Weights of a small mixture-of-experts language model, trained from scratch on English Wikipedia: width 96.
Below are experts of layer 2 (counted from 0) of a mixture-of-experts language model. Rows are named router (the router's row for the expert), gate (a neuron's input weights, with its number), up (a neuron's input weights, with its number), down (a neuron's output weights, with its number) and show model dimensions 0-95. Each number is 128 + 32 x the weight over its row's rms, rounded and kept within 0 to 255.
After each expert's rows: "comes after" lists some tokens at least twice as common just before its tokens as in all text; "gets" lists some tokens that make up at least twice as much of what it gets as of all text. This comes from a sample of Wikipedia text that the model never trained on. Tokens count by the router's weight.

# expert 122
router [ 87 176 106 112  79 117 182 181 175 157  96 100 150 172 126 129 116  96 180 120 161 134 107 164  71  91  91 170 175 142  97 105 100 114 128 132 155 128  90 176 201 132 124  98 144  82 157 118 152 114 113  98  83 133 165  86 189 116 125 128  96  98 100 143 168  90 105  83 122 140  94  76 170 133 106 103 170 166  89 102 132  92 123 166 106 155 160  71 125 149 133 153 100 152 134  86]
gate1 [107 110 129 167 115 154  96  61 156 162 139 110  97 137  96 131 120 113 139 128 144 119 135 128 140  83 128 135 129 116 151 166 120 103 137 129  55  67 169 157  92 136 163 123 139 114 113 130 173 135  68 119 169  87 108 120 114 130 147 124 174 176  59 124  81 184 143 125 138 188 177 127 164 124 144 130 164 120 112 148  49 155 172 144 141 101 118  97 125 170 166  31 124 169 127 196]
up1 [131 172 169 124 181  85 105 115 198 133 166 162 169 125 128 155 111 124 179 129  97 140 143 144 125 193 134 163 119 132 102  84 125 179 118 122 167 163 131 125 136  98 181 152  55 113 106 123 109 142 134 146 111 147  97  62  81 117 151 118 167 145 210  72 170  81 110 118 207  95  91 142 148 125 133 116 112 175 116 133 172 135 107 131 138 163 186 153 108 118  85  99 160 125 142 101]
down1 [151  97 181 145 168 130 131  72 158 175 132 124 141  35 134 175 129 174 117 134 125 116 147 140 100 136  52 220 136  54 149  71 113 124 125 130 142 137 139 164  90 121 110 128 101 118 102 111 127 148  91 116  73  76  94 102 139 113  83 155 159 147 143 123 129 117 138  98 182 143  92 149 123 154 114 111 149 171 124 101  75 104 153 108 121 150 139 155  86 189 181  87 107 139 158 146]
comes after: ",", ".", ".\n\n", " announced", " stated", " said"
gets: " that", " which", " after", " but", " where", " when"

# expert 22
router [ 80 153  86 147  78  91 173 173 182 170 127  80 145 174 124  89 120 100 146 100 147 138 118 172  91  98  82 154 178 182  81 135 109 138 133 155 164 106  86 183 167 127 144  78 160 120 130  90 176 135 133 105  94 158 152  94 177 125 159 101 137  97 105 149 177  84 140  75 138 128 125  75 158 152 115  92 154 177 121  93  84  85 153 130 109 147 143  87  95 135 143 149 117 156 156  85]
gate2 [164 139 145 121 109 187 120 150 104 143 158 100 104 130  57  79  81 158 118 177 136 181 183 106 181 109  94  52 157 163 106 126 197 103 139 138 123 132  93 138 134 129 143 163 129 169  85 156 161 183  89 120 120 100 117 101  85 124 106 136 135 104 173 120  88 112 107 138 121 154 107 123 159 123 101 146 120  79 152 129  84 113 102 127 147 187 107 225 122 136 106 106 154  67 115 106]
up2 [145 134  92 159 118 115  93 138 156  70  92  93  89  93 166 131 144  85  81 147 103 121 120 189 133  93  75 177  74 199 136 143 191 157 118 102 140  90 103 106 112 145  98 125 176 130  93 138 132 173  98 123  97 142 118 131 162 202 124 121  53  88 128 145 119 109  89 106 100 153  84 152 173 108 166 138 129  91 157 143 145 104 120 127 153 142  94 130 129 190 107  72 118  71 150 101]
down2 [100 123 140 135  53 133 137  78  78 166 112 122 180 222 121  71 174 165 117 114 125 107 145 103 136 158 106 101 157 119 156 140 117  95 122 126 118 154 181 111 153 132 139 131 157 168 148 124  69 110 163 141 116 201 149  68 132 115 166 148 107 109 156 109  73  99 172 128  61 107 137 125  94 115 120 121 157 128 117 149 151 158  99  96 185 171 182  73 148 106 165 140 132 165  89 121]
comes after: " ", " as", "°", "′", " a", " was"
gets: "2", " one", "5", " first", " N", "4"

# expert 8
router [ 92 149  91 139  69  89 184 139 176 184 126  85 144 182 133  79 107 109 164  97 111 128  89 158  79 129  85 133 182 137  74 118  99  76 160 138 151 128  93 175 153 115 165  81 155 109 137  84 169 137 160 156  92 169 156 110 159 131 167  76  97 114 102 148 141  99 101  86 118 107 108  83 171 158 106 119 141 188 131  91  92  96 167 135 109 161 146  70 138 120 125 128 132 145 130  77]
gate0 [159 164 189  73 152 127 134 131  90  71 157  96  79  95 119  94 136 167  76 110 113 194 120 167 124  85 130 145 153  98 141 148 110 114 141 186 113 115 151  75 128 157 112  97 149 160 147 116 129  84 166 125 122 152 112 136  57 187 161 155 103 135 146 194  77 153 133 167 118 118  82  80 168 106 131 114 175 127 132 124 169 159 133 156 164  77 132 105 123 107 140 126  82 174 190 129]
up0 [119 106 104 113  73 120 126 161 142 149 121 153 125 157  82 131  46  99 135 120 117  74 119 140 100 175 125  90 124 143 141  91 145 115 148 120 116 179 134 135 106 151 137 117  60  97 146  96 106 167  95 139 126  83  99  62 156 141 110  52 110 113  97  89 153 184 209 125 122 172 135 191 139 116 128 145 174 152  38 132 158 132 123 100 168 136 145 182 119 158  83 110 141 110 105 127]
down0 [143 155 142  76 137 151 144 152 151  93 144 105 143 100 121 180 143 166  62 154 110 122 138 159 155 162 120  84 113 126 150  96 130 162 157  95  61 127 128 153 144  99 131 195 128 148 158 112 105 124 114 138 123 171 114 105 149 121  25 136 157  96 121  58 139 162 101 110 116  97 125  81  91 172 143 120 158  68 177 178 168  81 114 152 148 139  47 105 131 152 140  70 115 113 128 156]
comes after: " |", "   ", " MPC", " medal", ")", ";"
gets: " –", " -", "s", " —", " +", "is"

# expert 54
router [116 153 100 147  89  88 163 176 196 159 143  81 167 142 149  70 154 105 165 108 120 124  81 187 115 105  64 152 131 173  97 160 109 160 128 164 147 143 120 196 152 109 173 100  84 133 103 160 173 104 124 116  88 163 130 140 172 164 122  84 127 127 123 101 174 137 119  77 114 138 108  81 168 111  95  95 148 162 148  62 105 117 124 145 135 100 138 105  78 125 151 153 155 177 169  80]
gate2 [158 166 123 118  65  77 121 146  90 130 113 172 113  89 152 101 125 132 131  55 173 113 206 174  84 173 119 124 103 134 183 117 136 151 156 103 166 166 109 113 141 168 119 112 174 181 166 130  90 153 139  97 130 180 193 171 110 142 172 120 136 166 154  88 158 146 107 175 160 143  79  99 158 173 127 164 115 116  94 159 150 113 107 155 164  68 130 110  87 123 119 120 146  95 159 131]
up2 [ 93 109 122 105  83 105 103  72 121  98 155 141 158 122 120 126 126 154 109 152 152  77 132 144  83 120  83  88  84 146  92 137 100 172 154 129 143 165 115 103  71 163 127 115 121 153 194 146 129 195  78 123 122 111 127 112  90 148 140 137 255 133 126  69 124  60 121 152 116 138 130 115  97 121 144 114 158 164 137 111  86 187 105 133 177 158 144 145 130  91 122 133 139  88  84 174]
down2 [ 88 121 147  97 138  34 169 152 200 137 126 111 214 168 143  73 165 133 157 114 144 121 143 117 103 157 106 146 142 145 145  83  99 134 132 157 118 153 107 116 128  98 127 124 118 123 169  96 101 169  91  76 140 156 153 130 127  60 143  90 134 121 102 160 128 119 170 143 124  73 129  96 151 132 140 105  84 168  71  95 115 110 204 156  93 172 169  65 101 136 140 100 114 124 149  85]
comes after: "2", "3", "1", "4", "5", "6"
gets: "0", "5", "4", "2", "3", "8"

# expert 71
router [121 142 135 169 132 155 112 163 128  97 143 128 113  93 136 115 127  91  91 139 161  80 121 153  98 205 143 171  93  83  96 193 108 161 124 165 175 168 191  96  94 177 104 136 108 109 151 113 160 128 142  92 186 132 132  62  87 100 168 152  89 135 120  56 109 160 187 136 158 110 127  97 159 141 109 166 148  96 154 131 101 138 170 141 179 131 151 103 126 143 196 103 158  85 155 139]
gate1 [152 160  94 145  63 107 102  89 118 129 147 116 164 102 160 153  93 137 147 120 165 109 149 102 130  87  70  50 127  92 203 152  69 132 132 138 186 104 102 109  96 125 160 133 129 120 134 133 102 115 152  96  83 129 107 126 118 140 152 209  89 121 150 128 177 135 155  97 111 114 182 166 117 111 108  77 158 121  70  85 173 156 176 163 156 114 178 110 132  70 106 110 165 141  96 145]
up1 [154 157 144 144 121 105 184 110 135 129 151 125  78 159 135  33 157 164 153 131 149 115 123 109 149 127 157 146 189 215  98  86 157 162 120 112 228 144 127 132  54 123 211 156  98 122 123 174 153 143 166 137 156 109 132 182 143 146 121 152 167 130 144 133 135 153  91 141 150 124 160 140 128 187  95 127 149 164 136 170 129 120  88 136 134 141 134  74 119 139 141 117 115 180 158 142]
down1 [134 120 125 118 135 154 107 115 104 177 110  36  96 117 124 119 150 115 143 172 163 149 145  68  93 119 110 171 116 188 110 130 160 162 180 111 174 131  99 120  73 110 195 120 148 138  98 125 147 157 168 167 103 126  81 135 144  97  93 167 153  88 176 138 168 143 114 162 159 134  87 117 134 195  77 150 116 128  98 161 164 139 155 152 143 158 140 131  37 141 130 119 143 195 166 108]
comes after: " |", "-", ":", ",", ".", " the"
gets: " S", " M", " H", " F", " P", " B"

# expert 49
router [ 87 145  77 150  50 125 171 157 180 194 142  85 125 190 135  94 143 148 170 141 154 140  97 187 134 114  84 135 157 137  68 120 136 144 116 120 162  93  76 194 146 151  97  64 152 127 133 115 162 143 149 136  89 140 170  98 123  90 130  98 108 153  80 141 142 112 129  76 114 138 131  65 146 143 121 128 152 177 162 143  92  84 147  99 126 103 110  77 127 121 180 171 166 140 115 135]
gate0 [144 134 152  82 178 109 117 109 141 100 107 203  88 114 155 160  86 154 200 108 134 136 139  97 140 128 107 136 160 101 206 141 109  71 116 153 195  89 160 139 137 135 109 136 140 130 109 160 155 152  67 101 145  99 154 140 104 148 137 152 133 140  91 126  75 135 116 112 185 130 138 121 125  82  69 117 148  65 168  71 159 115 155 168 102  64 148  75  79 122  88 130 145 136 110  89]
up0 [114 110 105 172 140 124 152 140 134  74 126  86 149 131  96 128 113 125  78 153 169  60  89 118 128 132 121  94  90 122 128 107  77 169  77  99  76 136 135 114 122 206 174 120  88 157 135 121 143 140 123 110 163 118 181  54 125 121 134 140  66 184 129  74 143 154 146 193  93 100 148 176 143 123 153 194 157 158 120 144 136 149 121 125 206 120 159 175 110 107 114 160 158 162 144 129]
down0 [137  69 158 111 203 117 129 121 133 150 157 134 106 198 163 109 117 147 130 122 131  69 181 122 134 112 115 141 178  83 124  99  84 160 136 103 171  80 188  89 100 109 167 135 139 142 133 133  33 154 147 123 163 108 117 113 133 137  84 133 125 128  86 124 129 109 136 146 108 164 169 105 176 136 166 138  88 118 119 102 177 128  96 144 126 133 105 118  79  60 143 109  43 115 191 136]
comes after: " |", "-", ",", " the", ":", ";"
gets: " U", " E", " O", " C", " B", " A"

# expert 108
router [ 70 160  85 132  87 119 155 134 183 166  82  85 158 173  76  99 111 131 114 130 159 153 166 151 114 120  60 144 146 173  72 140  90 151 109 129 113 148 116 166 139 122 130  64 120 122 167 109 167 158 151  91 123 135 167 114 168 117 142 130 130  89  94 110 169  80  90  81 135 130 145  59 147 129 126  94 143 186 134  77 115  78 167 184 126 140 111  96  80 149 156 154 156 159 153  83]
gate0 [135 129 104  97 190 148 193 117 132 128  68 127 105 108 160 167 146 125  92 156 156 165 152 170 148  94  68 143 120 116 159 132 133 184 152 136 150 105 150  99 121 160 194 114 128 192 118 133  65 144 137 139  89 105 127 158 135  31 105 134 110 196  92 154 118 138  59 152 110 157 134 158 149 113 134 114  98 152  75 137 136 124 114  92 143 117 114 181 124  94 126 146 153 199  91 100]
up0 [131 120 140 118 151  94 140 174 130  75 119 102  97 116 166 125 135 156  79  84  86 137  99 102  91 192 170 114 174 179 125 121 172 165  75 106 180 115  79 141  95 101 128 115  66  74 198 138 139 161 159 136 145 195 145 135 125 120 150 136  93  72 133 126 149 130 176 111 159 103 165 102  87 112 190 164 100 110 152 118 146 114  85 110 137  97 108  88 140  96 117 123  71  81 155 147]
down0 [139 215  58 116 107 103 125 143 161 141 113 141 161 136  85  45 128 110 159 157 144 154 128 113 163  93 142 119  43 106 167 109 127  78 161 135 141 161 141 167 118 158 124 193 152 145  60 129 110 135 118 140 124  58 154 149 147 119 150  81  96 153 167  87 141 113 104 141  91 157  84 107 161 150 133 149 129 137 103 129 139 136 163 121 159 150 167 100 141 165 168 161 105 180 143 190]
comes after: ".", " |", ",", ";", ":", ")"
gets: " R", " with", " ", "R", " but", " Dr"

# expert 19
router [ 84  89 160 129  55 146 140 107 176 182 106  86 140 183 116 113 132 108 142 107 150 162  94 185  80  83 116 132 153 120  80  89 126 125 146 109 168 140 153 170 106 128 113  69 115 166  86  81 169 119 136 135  55 146 116 155 177 155 185 102 123  96 141 159 142 116 162  86 161  98 113  87 108 111 130 116 139 181 114  88 114  84 126  95 100 107 168  79  68 136 142 110 166 128 169 133]
gate1 [148 177 147  96 122 203 139  97  65 105 140 102 123 128 114 105 152 113 113 199 130 169 115 110 138 160 105 203 149 155 128 100 121 136 119  76 132 107 158 145  93 143 180 101 149 135 104 129 153 146 107 149  53 154  66 136 143 112  50 113 161 174  66  81 126 168 107 149 161 128 169 161 120  86 157 123 111 141 125  96 143 160  65 136 140 137 132 149 180 157  89 142  90 127  94 162]
up1 [155 165 154 128 116 161 111  87 118 131 136 107 125 108 138 171 111 158 171 109  45  93 117 154 102 130 155 123  98  81 146  81 172 138 154 146 110  79  85  96 198 165 159 159 101 180 155 128  74 105 136 132 131 153  85 145 156 208 149 113 118 131 144 102 104 131 105 153 185 170 177 118  96 133 190  61 127 119 123 142 106 155 174 115 145 124  87 158 116 141 157  77  74 163 142 144]
down1 [158 143  64 119 143  35 136 138 135 130  96 126 127 131 168 152  65 138 143 122 103 117 144 102 109 116 125 110 157 129  98 129 158  71 173 129 115 121 105  79 160 145 157 161  58 163 148 174  76 133 127 153 115 144  74 150 176 176 169 188 119 141  97 110 158 179 111 194  97 110 132 163 130 110 166  94 145 108 136 104 131 129 172  68 155 167 138 107 164 126  84  70 105 157 150  98]
comes after: "3", "6", "0", "5", "1", "4"
gets: "–", "-", ".", "/", "6", " −"